python train.py --d_shared_expert=64 --hidden_act="squared_reglu" --moe_layers=[0, 1, 2, 3, 4, 5, 6, 7, 8, 9, 10, 11, 12, 13] --router_score="sigmoid" --head_dim=32 --vocab_size=8192 --norm_place="pre" --init="normal" --init_std_o=0.0703 --warmup_steps=73 --decay_shape="linear" --dataset="wikipedia_en"
Below are experts of layer 9 (counted from 0) of a mixture-of-experts language model. Rows are named router (the router's row for the expert), gate (a neuron's input weights, with its number), up (a neuron's input weights, with its number), down (a neuron's output weights, with its number) and show model dimensions 0-127. Each number is 200 + 30 x the weight over its row's rms, rounded and kept within 0 to 999.
After each expert's rows: a language model's description of what the expert responds to; "raises" lists some tokens whose logits its average output raises strongly, later layers aside. This comes from a sample of Wikipedia text that the model never trained on.

# expert 50
router,210,205,160,203,244,232,177,195,178,218,205,205,215,267,209,203,201,202,207,197,220,178,241,206,144,182,213,168,255,175,170,171,215,218,262,251,221,231,224,174,198,194,270,149,228,139,215,243,215,179,250,161,161,229,197,215,218,164,225,206,199,189,173,170,156,178,217,184,145,227,232,191,221,177,184,196,241,231,239,180,186,166,170,226,157,231,218,185,195,242,207,182,181,182,232,172,207,238,161,196,232,244,139,239,167,184,220,174,170,218,187,172,178,192,193,266,161,175,168,231,257,208,190,180,218,210,247,216
gate0,234,191,194,142,231,233,202,205,130,229,269,210,232,200,167,270,165,206,233,167,209,240,222,210,179,208,223,219,217,175,174,181,204,221,216,213,188,178,205,252,171,174,223,145,195,166,174,208,188,220,195,176,194,227,170,209,230,190,208,246,242,192,194,213,206,195,178,198,177,230,265,111,200,189,186,190,173,265,170,182,251,217,210,148,229,186,201,196,241,205,216,196,169,190,235,229,192,216,219,185,257,201,167,202,190,179,222,202,185,207,220,252,141,222,187,259,207,208,214,215,221,202,170,100,205,183,224,205
up0,204,213,226,170,239,206,214,177,117,213,268,213,195,192,161,294,152,224,201,175,210,219,218,202,200,205,214,198,195,209,176,183,181,197,187,191,158,178,186,214,211,177,231,160,180,166,191,182,177,213,177,204,156,217,226,173,237,214,203,253,278,178,192,235,211,178,192,200,224,212,247,138,175,202,190,151,184,204,177,237,230,160,214,160,239,191,175,178,238,164,238,169,161,174,220,265,169,214,218,187,214,215,177,212,199,205,236,237,221,182,229,229,175,206,191,224,193,206,206,181,215,208,179,78,221,195,214,209
down0,207,166,179,179,170,188,184,215,238,237,200,180,178,201,216,183,256,197,203,142,230,189,182,195,185,126,165,218,166,249,204,146,255,219,251,155,215,166,180,183,172,238,205,213,128,249,237,205,179,178,167,241,208,260,229,211,176,168,165,184,192,226,273,231,217,150,214,251,195,237,207,177,193,209,206,202,181,193,189,195,182,230,184,206,207,181,194,239,180,222,165,209,216,199,200,145,159,193,175,164,288,225,184,216,185,195,206,222,205,164,235,200,158,196,205,229,207,204,208,220,191,166,192,160,269,228,177,221
Description: Year final digits. Later digits of years in dates and lifespans, such as 2025, 1957, 1642–1712, 1983; also century and (#.
raises: "\n", " and", " ==", "ur", "omen", "ology"

# expert 34
router,175,156,212,202,233,212,199,175,147,176,201,194,288,258,181,240,179,222,214,224,163,188,226,233,203,172,175,180,208,180,169,172,230,250,266,207,149,229,224,151,218,214,196,200,219,185,184,230,209,244,203,184,194,243,144,209,200,235,269,212,214,221,206,172,185,209,199,191,208,208,231,172,244,188,124,205,190,239,213,177,154,205,190,256,223,210,209,190,217,220,210,174,219,220,241,188,287,231,164,194,227,188,148,219,231,210,216,176,170,259,199,208,218,208,187,213,199,194,172,211,236,232,185,187,252,244,194,244
gate0,193,128,173,190,207,169,175,195,172,186,248,215,234,196,166,202,176,196,232,205,148,229,223,204,208,199,151,199,142,217,194,158,246,275,195,181,180,246,191,207,235,256,229,191,227,219,198,203,192,160,222,190,250,195,228,185,237,250,216,194,214,204,203,175,203,224,259,239,241,195,186,206,177,235,226,218,185,231,214,239,144,232,171,231,226,239,141,159,208,209,206,197,208,196,191,187,215,239,252,209,215,223,211,220,198,258,200,156,229,246,162,224,204,150,204,180,184,257,160,231,195,207,182,204,229,217,164,272
up0,192,250,243,210,217,234,217,221,227,206,152,201,174,213,238,196,224,210,162,199,246,158,201,199,191,209,239,209,253,171,215,242,158,125,218,231,209,148,215,194,157,143,189,201,171,186,203,207,189,258,195,210,145,189,183,220,140,171,189,220,205,190,200,215,210,175,149,160,178,201,207,175,222,158,166,192,193,185,203,170,258,162,220,181,177,163,253,229,203,197,182,188,197,196,226,202,197,160,159,186,170,193,219,191,200,130,200,245,189,153,224,177,227,241,193,224,216,125,227,184,209,192,221,190,164,188,225,111
down0,178,205,171,209,194,240,223,182,201,189,160,213,185,186,207,240,237,175,212,182,256,152,212,223,225,208,226,211,202,169,261,239,177,184,220,233,244,180,205,179,165,197,176,223,176,197,114,319,176,193,248,164,199,218,234,235,229,203,173,157,167,188,226,179,155,234,207,200,196,183,202,205,205,178,231,199,195,206,245,173,189,186,207,261,167,151,195,177,223,196,200,184,182,133,168,170,201,230,182,210,159,200,247,170,202,246,224,222,220,231,162,198,227,152,220,168,230,190,233,233,173,176,221,189,182,154,185,234
Description: Word-initial consonant pieces. Initial consonant-cluster pieces of ordinary words after a, the, was or to, such as cl-oser, fl-uent, b, sl.
raises: "am", "ix", "um", "h", "u", "uc"

# expert 12
router,219,186,154,218,214,248,153,185,171,216,166,174,244,254,209,237,178,199,245,200,240,216,262,178,164,164,232,172,241,202,191,206,234,240,225,227,224,214,236,192,207,204,237,161,239,156,182,246,251,199,232,163,170,221,181,238,205,212,237,198,195,169,214,160,183,171,194,197,188,222,235,182,204,206,179,178,246,278,227,173,196,155,195,226,156,243,200,190,205,230,207,174,174,170,252,182,258,235,177,178,240,243,169,219,192,207,177,170,144,206,164,168,150,159,183,207,189,187,182,211,224,223,161,186,225,221,235,226
gate0,219,220,209,189,214,201,220,172,222,197,183,250,187,166,177,257,174,215,153,179,212,195,280,214,209,204,267,189,195,165,224,237,212,241,241,250,246,193,163,235,181,161,211,182,172,204,259,210,170,213,259,236,212,206,221,155,157,196,134,224,193,167,206,192,187,186,183,202,193,194,214,217,222,180,174,211,233,203,241,220,224,239,249,184,214,221,255,170,189,201,191,183,164,222,153,250,183,175,151,176,193,226,205,209,206,194,262,144,204,194,216,195,181,201,183,181,156,188,159,215,147,183,227,144,183,208,155,142
up0,217,229,204,191,212,197,220,167,232,204,177,258,181,164,156,244,192,215,155,178,211,191,279,210,203,199,249,197,188,159,217,237,214,235,232,248,232,185,174,229,178,145,211,190,181,225,260,216,170,211,263,239,193,193,222,161,164,203,136,232,190,167,203,190,196,188,185,209,182,179,226,225,225,182,187,207,229,194,242,212,227,228,260,194,223,221,260,174,189,201,189,174,161,211,147,248,176,173,146,168,195,215,219,216,213,197,271,146,201,188,210,197,187,210,187,197,153,203,165,231,151,186,222,153,189,212,160,142
down0,221,173,191,234,160,232,208,197,177,229,223,219,249,232,205,152,193,228,193,127,213,239,216,209,182,215,261,224,247,211,218,223,236,184,193,241,234,201,206,200,177,228,241,197,210,201,185,189,205,153,209,198,245,202,260,184,177,226,228,231,174,200,211,160,181,182,147,177,226,235,240,187,246,292,197,212,195,230,221,183,170,230,224,172,169,198,199,199,159,207,253,241,226,190,252,147,190,202,219,209,174,260,185,231,232,187,171,219,239,163,261,192,159,183,203,218,192,216,164,236,241,209,255,208,211,195,164,169
Description: Digits and list items. Digits inside coordinates, decimals and year ranges, line breaks between list items, and medal words like silver and bronze.
raises: "DST", "]}", "ground", "\")"

# expert 3
router,221,138,163,225,249,245,133,218,179,235,171,202,242,195,214,236,219,236,210,209,252,191,219,233,157,129,208,207,226,205,204,212,246,190,218,207,203,188,197,222,207,208,200,193,236,144,222,236,239,167,188,161,220,233,178,277,154,259,191,206,241,199,148,191,176,213,171,182,225,190,251,225,182,243,157,153,205,202,205,206,200,151,208,263,232,170,166,219,179,219,203,165,148,211,222,195,205,204,177,217,198,234,179,207,199,201,212,165,153,264,171,188,198,202,189,178,168,174,185,222,231,232,188,190,221,247,206,241
gate0,279,186,195,250,244,197,230,234,199,215,189,153,184,219,157,193,185,143,198,198,226,216,198,172,232,206,164,257,199,210,214,194,217,202,186,223,203,140,208,213,220,180,174,139,216,138,234,209,210,215,232,153,243,228,196,219,160,192,203,198,198,166,178,207,153,181,200,173,178,206,231,230,196,258,240,202,214,204,192,197,248,186,256,226,245,172,173,197,179,217,206,255,179,193,187,155,206,189,199,207,194,131,185,218,157,211,247,193,205,154,122,175,146,215,220,242,177,154,176,206,194,215,223,192,241,241,223,235
up0,120,227,182,155,163,212,180,164,226,165,203,231,193,213,213,234,211,233,197,177,164,153,220,202,191,212,255,141,204,170,200,191,164,202,192,195,192,212,161,192,150,251,197,258,187,252,178,170,161,218,194,245,187,177,199,224,257,212,198,192,191,248,218,223,273,230,194,227,217,234,174,189,199,181,155,203,171,153,201,222,179,221,153,187,157,227,251,240,203,163,192,150,224,217,223,220,185,238,216,203,228,271,193,198,251,205,184,198,188,200,250,219,261,210,172,191,190,237,227,204,197,216,154,200,168,166,194,169
down0,227,213,171,207,232,235,145,197,175,162,139,177,234,212,224,180,214,185,248,158,200,208,192,229,183,174,228,234,225,240,206,193,197,197,223,197,217,170,230,215,142,172,192,148,175,222,263,210,158,220,203,214,170,238,211,196,242,174,211,199,275,241,212,194,237,177,206,230,211,186,205,233,237,220,220,228,204,148,140,203,217,252,273,156,224,202,153,223,170,174,223,159,192,242,177,208,211,237,145,220,201,184,189,174,168,228,241,188,216,233,155,235,206,165,185,207,160,240,138,196,193,222,230,187,208,175,214,178
Description: Vowel pieces inside words. Single-letter or short word pieces, mostly vowels like a, e, o, inside words or names, as in there-a-fter, sl-a-very, Sha-a-nnmin.
raises: "in", "a", "act", "at", "."

# expert 13
router,201,192,169,172,222,211,152,200,178,217,179,204,208,273,202,213,136,214,191,253,229,194,222,166,160,194,210,152,239,173,182,244,221,243,175,217,171,230,215,199,188,194,204,139,239,148,160,224,196,222,207,199,168,236,233,218,243,199,242,201,222,169,203,157,126,156,211,205,218,208,233,169,230,176,160,211,266,222,233,187,225,184,197,234,201,269,185,185,209,273,192,154,154,200,205,121,209,227,201,199,208,227,201,187,175,200,182,154,163,248,224,185,221,175,185,237,199,193,188,222,228,194,179,196,215,200,176,238
gate0,224,222,156,184,223,204,257,206,182,220,197,203,249,192,200,226,195,249,158,184,228,186,204,240,232,196,182,191,140,166,195,161,266,216,118,238,233,235,213,207,225,154,168,218,237,205,189,208,174,163,216,280,207,218,270,194,198,230,208,166,191,206,238,214,216,178,163,262,242,154,212,187,187,236,219,221,209,206,207,150,271,208,233,258,205,177,175,189,197,256,202,152,225,187,212,162,232,207,168,216,197,228,167,171,181,207,202,241,229,182,163,203,172,187,195,220,201,205,197,213,180,205,209,194,232,213,140,211
up0,175,182,226,210,197,199,155,200,233,183,200,189,150,210,213,182,197,154,252,213,173,209,196,164,172,203,214,227,256,231,189,242,146,182,266,176,173,169,209,175,174,263,229,204,165,185,216,197,237,237,185,135,203,163,126,200,197,163,194,209,196,198,141,177,198,225,240,143,157,233,196,210,221,177,166,175,184,197,195,242,119,198,189,131,192,212,233,205,198,148,207,251,176,222,190,233,162,180,237,174,217,165,220,231,210,195,194,150,164,231,226,206,218,212,221,191,184,191,200,184,221,191,203,206,185,178,275,188
down0,204,176,204,236,199,232,146,220,241,190,221,195,202,220,173,180,204,231,203,140,146,263,212,147,242,224,218,207,181,224,182,174,165,224,238,249,183,196,213,198,188,219,214,223,180,244,213,190,231,157,178,213,221,194,228,229,204,159,242,233,278,229,188,198,174,167,245,157,170,244,194,206,206,210,210,221,200,213,199,235,239,207,181,211,242,227,159,175,213,163,182,176,189,176,186,220,164,239,200,192,235,199,140,197,216,169,211,227,253,113,256,180,176,234,166,222,251,219,166,147,185,174,188,179,191,157,196,223
Description: Digits in statistics. Later digits within multi-digit numbers in census, elevation and coordinate data, plus %, million, households, males, e.g. 1,305.
raises: ",", "rance", "-", "ry", "on", " and"

# expert 48
router,188,147,141,244,239,250,184,170,200,203,195,141,261,267,215,219,198,166,231,188,218,197,230,167,168,161,222,181,234,219,204,179,200,261,225,234,235,223,239,202,205,205,182,194,203,189,211,207,210,175,226,165,204,192,187,228,170,181,212,202,199,148,228,137,155,196,176,224,199,219,214,194,215,168,176,148,215,233,256,161,179,166,152,222,170,199,245,186,187,242,191,165,171,169,228,190,234,215,177,153,274,238,153,182,235,163,185,196,158,201,177,191,174,195,186,229,203,192,195,222,215,220,173,194,266,201,255,213
gate0,225,183,183,193,215,199,198,232,188,260,177,148,212,220,180,222,166,235,214,217,208,150,224,266,180,149,182,218,250,210,189,216,221,227,231,214,197,218,234,203,212,174,250,211,180,169,181,187,210,203,207,173,145,241,229,236,222,228,193,220,180,155,157,182,121,221,249,210,154,235,202,178,188,185,185,225,220,215,220,151,179,172,190,184,179,215,179,221,181,208,221,173,179,171,268,156,180,234,148,232,222,186,182,187,128,205,213,213,207,159,226,193,200,196,175,209,221,179,208,231,222,300,209,172,169,183,239,147
up0,206,157,165,204,205,185,211,207,192,217,164,191,189,211,191,246,176,245,235,185,180,164,197,196,259,158,187,180,206,239,178,233,228,264,192,244,250,218,183,207,254,211,229,213,195,199,195,218,238,194,234,192,191,216,237,195,205,199,206,235,199,198,206,212,166,239,216,234,151,210,178,211,222,182,194,238,232,202,234,198,210,134,195,197,143,243,226,232,184,188,170,131,171,195,232,158,227,211,217,228,207,159,128,207,147,205,191,219,209,176,246,203,196,200,196,211,287,207,158,308,217,234,197,191,178,178,177,172
down0,210,210,203,190,169,218,179,249,230,144,187,221,156,180,187,188,206,186,147,185,227,189,210,199,179,234,190,206,173,184,249,265,127,250,206,237,210,208,163,157,190,228,197,187,217,201,162,194,193,222,234,154,193,207,219,205,193,207,220,168,197,206,208,184,190,219,198,159,165,185,198,219,255,194,141,174,231,228,252,168,172,258,145,198,260,203,214,249,212,192,199,190,171,219,175,227,203,218,166,207,243,229,137,235,228,205,198,187,157,254,203,223,187,168,204,204,255,244,137,184,168,212,265,233,170,193,191,242
Description: Leading digit 1. The digit 1 opening a number, mostly years like 1968 and 1942, COVID-19, and counts like 18-yard or 114 seats.
raises: "9", "2", "st", "s", "7", "8"

# expert 40
router,211,187,196,179,212,232,213,224,198,218,186,192,202,210,264,223,142,255,214,238,185,192,205,164,155,140,253,215,238,191,211,195,199,225,203,229,190,183,199,193,222,175,236,191,284,173,186,233,216,188,184,183,168,184,202,206,228,223,197,146,213,156,226,180,182,164,191,217,154,190,195,190,233,229,150,209,222,210,202,202,195,164,249,237,159,253,236,202,245,225,239,156,165,168,247,190,187,224,206,214,228,194,156,238,175,227,226,169,151,256,222,215,213,198,179,203,171,187,118,212,250,232,183,166,259,222,214,233
gate0,235,195,181,170,261,196,227,215,203,214,179,173,150,173,237,234,189,209,228,217,176,195,172,184,161,196,207,172,162,190,243,191,242,193,227,209,199,200,264,239,161,174,197,239,184,134,219,248,265,170,195,168,188,186,156,179,217,240,216,203,217,207,207,246,203,196,229,200,181,196,214,297,194,181,170,191,152,186,180,256,148,216,201,193,189,241,213,198,164,178,211,231,218,228,279,239,151,205,157,210,199,178,175,210,191,187,223,167,204,257,217,205,195,192,226,205,207,178,173,205,230,156,257,192,185,188,241,256
up0,174,199,204,196,174,170,235,162,158,272,202,201,275,182,224,214,175,201,203,186,231,198,145,207,206,141,221,244,192,233,155,203,188,181,194,208,228,218,140,168,227,174,130,181,186,208,198,194,195,212,215,161,172,160,141,215,233,179,184,167,171,233,223,219,229,192,221,187,228,245,211,209,173,205,111,256,253,202,246,222,208,234,174,235,171,190,220,203,142,169,217,178,224,198,169,219,189,146,227,218,199,217,237,196,239,219,238,200,174,182,170,250,204,244,194,247,203,210,208,208,197,166,238,193,233,205,196,172
down0,203,191,189,174,211,213,240,187,178,208,177,180,204,194,181,197,231,142,256,212,248,244,164,251,226,233,192,206,227,120,190,215,177,200,222,198,203,195,177,246,228,219,184,155,246,285,190,166,208,192,233,190,169,207,160,190,194,203,157,183,200,178,225,171,169,179,157,205,208,197,199,231,215,218,234,205,153,216,171,168,200,148,207,230,209,183,211,217,230,185,217,245,210,261,150,235,196,179,240,154,251,225,219,170,173,204,150,210,218,158,178,212,144,273,204,165,193,207,197,194,247,186,189,207,216,247,212,138
Description: Word-internal suffix pieces. Middle and ending pieces inside long words, especially -ic, -it, -ig, as in subt-it-les, fat-ig-ue, prest-ig-e, and in Latin species names.
raises: ".", "-", "al", ",", "ic", " and"

# expert 4
router,237,189,209,220,246,221,202,138,107,235,196,202,226,252,236,229,148,162,215,174,212,168,229,182,181,198,151,176,225,190,176,212,240,258,188,216,193,225,212,162,216,197,218,177,231,193,239,217,174,236,222,190,175,290,164,200,204,209,230,205,231,215,206,201,145,171,184,194,238,200,209,176,217,212,196,176,219,243,233,165,185,174,168,199,173,191,242,168,231,237,233,159,222,168,202,217,243,229,156,149,207,185,190,188,198,165,223,194,154,237,156,170,177,194,181,211,185,199,178,243,230,228,221,197,249,241,253,203
gate0,218,252,280,198,183,182,258,200,204,203,182,219,209,223,225,174,203,185,184,188,143,253,227,167,202,246,248,198,281,214,198,238,238,221,157,200,248,225,237,215,274,174,207,187,226,220,214,160,226,231,223,209,209,168,161,168,168,217,207,204,155,194,196,196,201,217,188,203,166,191,183,198,144,222,201,226,232,201,219,215,154,187,258,166,174,176,174,235,196,284,180,182,247,188,190,221,224,200,217,172,185,239,201,239,199,171,164,120,182,220,181,190,220,215,157,208,212,164,169,190,230,205,212,212,194,195,230,223
up0,186,156,128,205,233,228,134,200,181,188,214,173,180,186,172,211,193,195,204,228,279,167,165,218,186,181,162,179,136,191,218,161,172,198,219,184,144,195,130,189,138,240,189,211,184,203,199,241,175,149,182,173,169,235,226,237,244,188,219,196,252,216,184,202,203,203,204,206,224,196,218,182,268,164,175,185,160,208,176,168,248,204,136,242,201,200,223,178,196,112,209,220,159,213,211,173,187,198,175,234,209,146,207,178,200,214,221,262,209,175,213,196,163,199,232,216,183,220,218,218,186,182,196,210,193,202,177,164
down0,217,197,232,234,178,215,148,198,170,158,223,178,190,229,153,237,181,173,211,205,183,220,175,213,209,173,204,193,257,108,174,188,236,191,238,231,197,251,250,232,151,205,175,140,161,175,198,194,193,192,173,195,217,149,193,240,253,194,211,204,197,211,251,217,204,209,206,211,228,179,208,200,196,210,164,177,238,147,151,137,196,187,176,194,163,165,263,188,215,233,199,209,195,188,257,178,208,227,186,279,197,168,187,174,192,216,186,218,256,239,183,210,184,186,202,233,172,220,196,221,226,230,226,136,167,182,158,187
Description: Word-initial stems. First pieces of common nouns and verbs after articles or was, such as rest of, part, end, dis, exp, died, born.
raises: ",", " |", " of", " ", "-", "."

# expert 33
router,225,195,181,200,249,250,175,143,191,183,176,182,259,237,194,244,149,182,249,181,232,232,245,184,202,119,205,205,211,193,188,207,225,215,250,212,211,234,192,148,203,202,200,122,215,184,220,253,242,184,167,157,169,224,166,230,229,236,206,170,217,119,223,184,173,206,207,226,154,192,248,153,188,152,161,175,221,228,207,170,190,212,163,183,149,199,197,170,214,240,271,134,188,198,207,213,175,208,179,194,232,201,184,228,250,216,219,197,180,241,178,203,181,194,191,200,203,213,190,218,206,206,178,193,227,205,216,220
gate0,212,182,187,234,179,235,212,167,216,211,205,231,160,219,190,208,155,252,157,196,226,203,193,251,148,200,146,240,248,219,194,202,176,187,151,232,202,276,179,179,171,209,174,200,192,209,215,221,189,257,230,160,165,171,197,178,190,158,209,198,162,170,208,255,234,232,203,162,159,209,148,184,225,198,165,198,172,185,166,211,190,172,184,137,214,189,166,203,156,229,234,194,198,206,208,166,188,241,234,193,234,201,258,276,161,237,182,183,249,201,171,206,209,191,220,204,213,205,181,236,219,187,237,266,221,260,225,198
up0,205,229,225,220,192,144,214,232,153,184,175,196,230,193,178,207,218,178,238,227,151,176,195,175,265,155,257,183,181,196,202,223,189,236,206,185,196,108,228,226,216,214,231,237,200,198,166,186,215,149,172,234,244,226,191,231,214,205,242,240,222,189,226,183,150,206,187,234,194,159,272,206,200,174,204,216,197,214,219,185,175,201,170,247,206,236,250,189,242,210,176,211,229,177,189,240,190,116,156,209,178,158,177,169,241,174,209,212,177,187,177,201,190,201,213,153,227,221,178,153,156,174,196,148,169,164,172,179
down0,232,198,181,183,199,195,172,221,161,228,197,239,209,178,189,199,201,288,143,212,197,209,207,219,230,265,163,161,222,198,159,212,186,163,245,181,181,201,174,136,225,226,169,186,182,202,141,166,163,227,179,210,125,143,175,203,183,193,186,193,230,199,211,208,169,187,199,261,212,182,249,168,169,191,220,212,213,223,147,194,194,169,177,228,242,210,182,217,165,193,228,216,191,221,179,225,222,213,179,228,196,233,188,246,244,172,183,192,195,241,235,165,208,195,194,143,211,182,168,299,196,160,225,197,207,217,232,243
Description: Verb starts after to. First pieces of verbs after to, could or would, such as con-vert, con-quer, sec-ure, kick, turn, plus and or but joining clauses.
raises: "-", "c", ",", " was"

# expert 2
router,219,169,167,196,198,168,136,213,167,214,169,215,263,299,205,239,211,188,215,204,211,234,258,185,167,159,244,185,240,179,156,219,232,225,208,214,206,187,225,180,205,153,238,168,208,198,161,204,203,217,232,172,172,214,169,214,221,178,226,219,157,159,189,175,202,201,218,219,189,209,217,159,207,202,125,149,206,238,246,197,170,165,164,190,181,227,180,180,192,234,207,156,188,174,229,148,218,203,176,155,223,247,129,203,235,188,177,221,163,226,165,189,175,182,175,237,169,225,176,217,204,205,211,180,214,188,267,191
gate0,212,194,174,185,202,187,153,241,205,195,253,211,203,218,254,223,201,269,213,209,189,211,130,181,186,235,242,231,231,172,187,230,222,266,212,169,179,149,190,208,183,178,207,201,177,198,262,221,187,200,260,209,213,222,208,194,189,196,155,106,209,221,189,207,172,205,176,280,223,267,206,184,234,210,189,212,166,242,183,218,232,251,167,268,180,219,153,185,172,223,231,167,150,248,195,185,168,207,134,183,234,172,182,205,222,175,197,224,204,205,184,202,207,230,203,196,228,186,219,199,177,211,231,227,191,193,220,190
up0,168,193,183,223,205,214,266,169,184,166,159,187,190,177,176,160,191,134,215,199,212,203,285,208,218,170,179,173,148,224,203,153,182,138,208,217,228,249,225,193,208,235,220,233,225,207,135,205,248,201,127,184,168,162,220,216,174,218,219,275,194,232,242,182,225,191,215,138,195,161,191,198,204,190,189,185,239,185,200,208,183,171,247,142,197,172,227,183,235,178,209,208,228,161,225,214,235,185,249,205,149,211,224,180,148,259,198,201,192,186,241,222,208,183,232,202,204,201,162,160,210,199,186,196,212,212,199,168
down0,213,209,185,163,174,222,190,198,210,138,198,195,202,252,240,206,228,233,208,191,185,157,138,208,200,256,153,197,235,179,205,199,188,164,210,220,221,201,182,224,175,136,225,198,121,101,217,197,165,206,195,200,223,197,197,238,204,226,227,218,203,209,184,208,254,193,231,213,205,194,192,205,181,207,262,207,195,219,190,212,168,213,169,242,195,172,236,155,189,158,247,250,225,179,240,179,164,234,188,205,257,209,237,219,174,199,192,140,201,193,232,235,227,198,191,216,192,220,127,171,229,183,217,221,234,187,153,262
Description: Digits in tables, scores. Single digits starting or inside numbers in tables, match scores, counts and vote figures, such as 66–77, 730, 1997; also Votes.
raises: "s", "-", "1", "m", "4", "3"

# expert 29
router,201,191,204,248,189,194,175,200,190,225,187,173,202,215,208,191,181,211,186,209,180,192,241,213,152,168,182,222,283,214,132,244,198,210,183,248,177,202,202,209,198,206,229,176,237,187,202,211,215,169,200,180,198,271,227,215,177,169,219,193,200,140,263,190,205,188,188,143,237,203,190,175,202,229,164,204,264,234,212,186,166,176,208,194,172,239,274,179,241,228,200,205,205,191,241,169,220,216,214,153,243,194,168,202,173,234,207,148,170,226,149,224,196,214,229,213,195,130,172,269,219,208,212,125,234,225,220,241
gate0,229,186,185,198,215,203,189,234,182,153,210,228,242,258,231,247,183,207,201,173,221,200,229,250,177,154,166,172,191,219,146,183,227,214,206,252,187,209,240,204,220,188,161,219,215,164,151,234,245,225,205,182,181,189,163,242,204,197,189,192,165,148,229,181,164,208,207,216,160,222,200,211,173,227,176,164,203,222,172,201,131,187,201,218,172,190,142,232,209,234,209,180,149,187,232,203,232,229,157,146,187,225,174,189,200,146,204,174,150,184,124,152,132,178,208,149,177,207,195,214,204,212,151,184,190,235,245,177
up0,132,219,166,162,209,152,201,195,219,199,181,138,186,243,194,214,150,217,215,198,232,187,205,234,165,195,259,154,205,218,195,220,192,226,212,189,186,229,279,210,195,224,142,167,234,242,190,183,205,201,216,196,231,212,233,249,223,213,169,175,196,183,160,252,227,224,183,160,222,203,222,226,210,212,229,187,240,150,197,217,216,165,211,233,229,189,189,183,236,193,180,213,219,183,251,170,187,211,133,181,223,187,221,197,273,232,224,159,141,155,208,184,207,184,243,162,178,185,133,162,165,203,237,201,196,227,240,219
down0,265,173,219,205,197,229,234,214,218,195,225,177,293,215,214,184,181,183,206,221,175,240,216,200,195,196,236,221,211,255,200,156,208,214,273,239,201,180,218,193,158,198,194,186,138,171,193,142,209,178,226,183,241,169,208,237,218,186,179,190,193,231,227,217,258,235,166,182,215,218,224,136,198,168,143,176,207,210,254,211,241,259,176,173,222,168,178,240,185,134,174,189,218,225,153,254,192,174,190,193,223,198,228,186,230,213,152,210,179,178,144,207,214,186,212,160,159,152,207,193,210,191,235,234,211,198,194,200
Description: Word-final pieces in names. Short pieces ending or completing words, often in foreign names and proper nouns, such as Hiber-n-ian, doesn'-t, Islam-ist, learn-s.
raises: " and", ",", "i"

# expert 26
router,228,194,119,202,194,209,161,191,178,183,164,198,256,247,210,273,218,232,182,207,202,181,216,199,202,190,228,147,223,177,180,206,230,216,168,212,171,214,223,138,212,192,219,163,215,146,231,197,220,232,198,187,162,213,162,205,236,177,216,182,183,161,189,202,152,187,135,190,146,214,240,177,199,188,177,189,203,237,221,183,218,182,177,221,203,233,196,205,162,245,214,183,115,153,227,145,196,285,195,207,245,222,186,250,217,211,220,158,126,213,203,176,195,198,184,231,173,176,204,224,220,201,198,207,196,186,251,216
gate0,154,184,168,254,199,219,180,218,191,228,154,169,210,246,264,269,177,224,149,183,214,176,232,214,208,185,200,163,226,198,168,207,236,200,192,241,180,207,223,233,217,238,189,189,136,188,208,183,231,191,197,197,213,194,226,179,236,164,222,158,197,157,232,248,188,244,198,148,225,213,222,137,236,159,208,218,161,159,177,202,198,180,175,233,219,219,245,236,204,188,209,244,214,182,227,211,195,215,165,262,201,202,244,223,233,172,223,155,205,189,211,175,183,230,245,184,217,212,226,251,187,132,231,140,214,162,164,206
up0,150,194,179,257,205,204,192,212,178,220,145,162,208,257,236,250,173,220,167,192,233,175,216,206,232,193,213,157,238,202,166,217,224,215,189,243,175,184,229,235,235,246,189,199,141,181,221,194,192,193,194,197,207,203,218,179,244,159,222,159,195,154,243,237,191,243,197,150,207,208,212,127,239,167,216,229,159,161,174,200,191,166,179,250,203,205,234,229,207,180,197,259,207,155,235,197,197,227,174,243,193,206,230,236,218,173,212,157,203,196,215,172,183,227,254,186,189,201,229,268,183,138,215,137,212,173,171,205
down0,229,222,212,162,176,188,227,207,124,174,203,269,259,216,176,159,201,194,215,184,197,161,155,184,220,231,184,134,186,148,186,162,185,223,249,186,206,205,187,207,220,222,149,231,228,226,205,211,261,166,179,162,185,167,188,200,217,188,239,215,211,230,158,198,185,171,157,171,188,185,199,178,221,205,230,229,171,226,171,159,229,125,224,182,203,198,195,178,190,258,215,136,187,173,216,231,207,202,247,221,259,212,221,205,244,237,190,274,231,223,217,227,201,225,217,216,197,166,190,167,178,195,191,208,219,227,247,163
Description: ISBN and year digits. Digits inside ISBNs and years in references and tables, such as the 7 in ISBN 978, 1973, 1990; also TV, BS, DVD.
raises: "-", "a", "on", "s", "ord"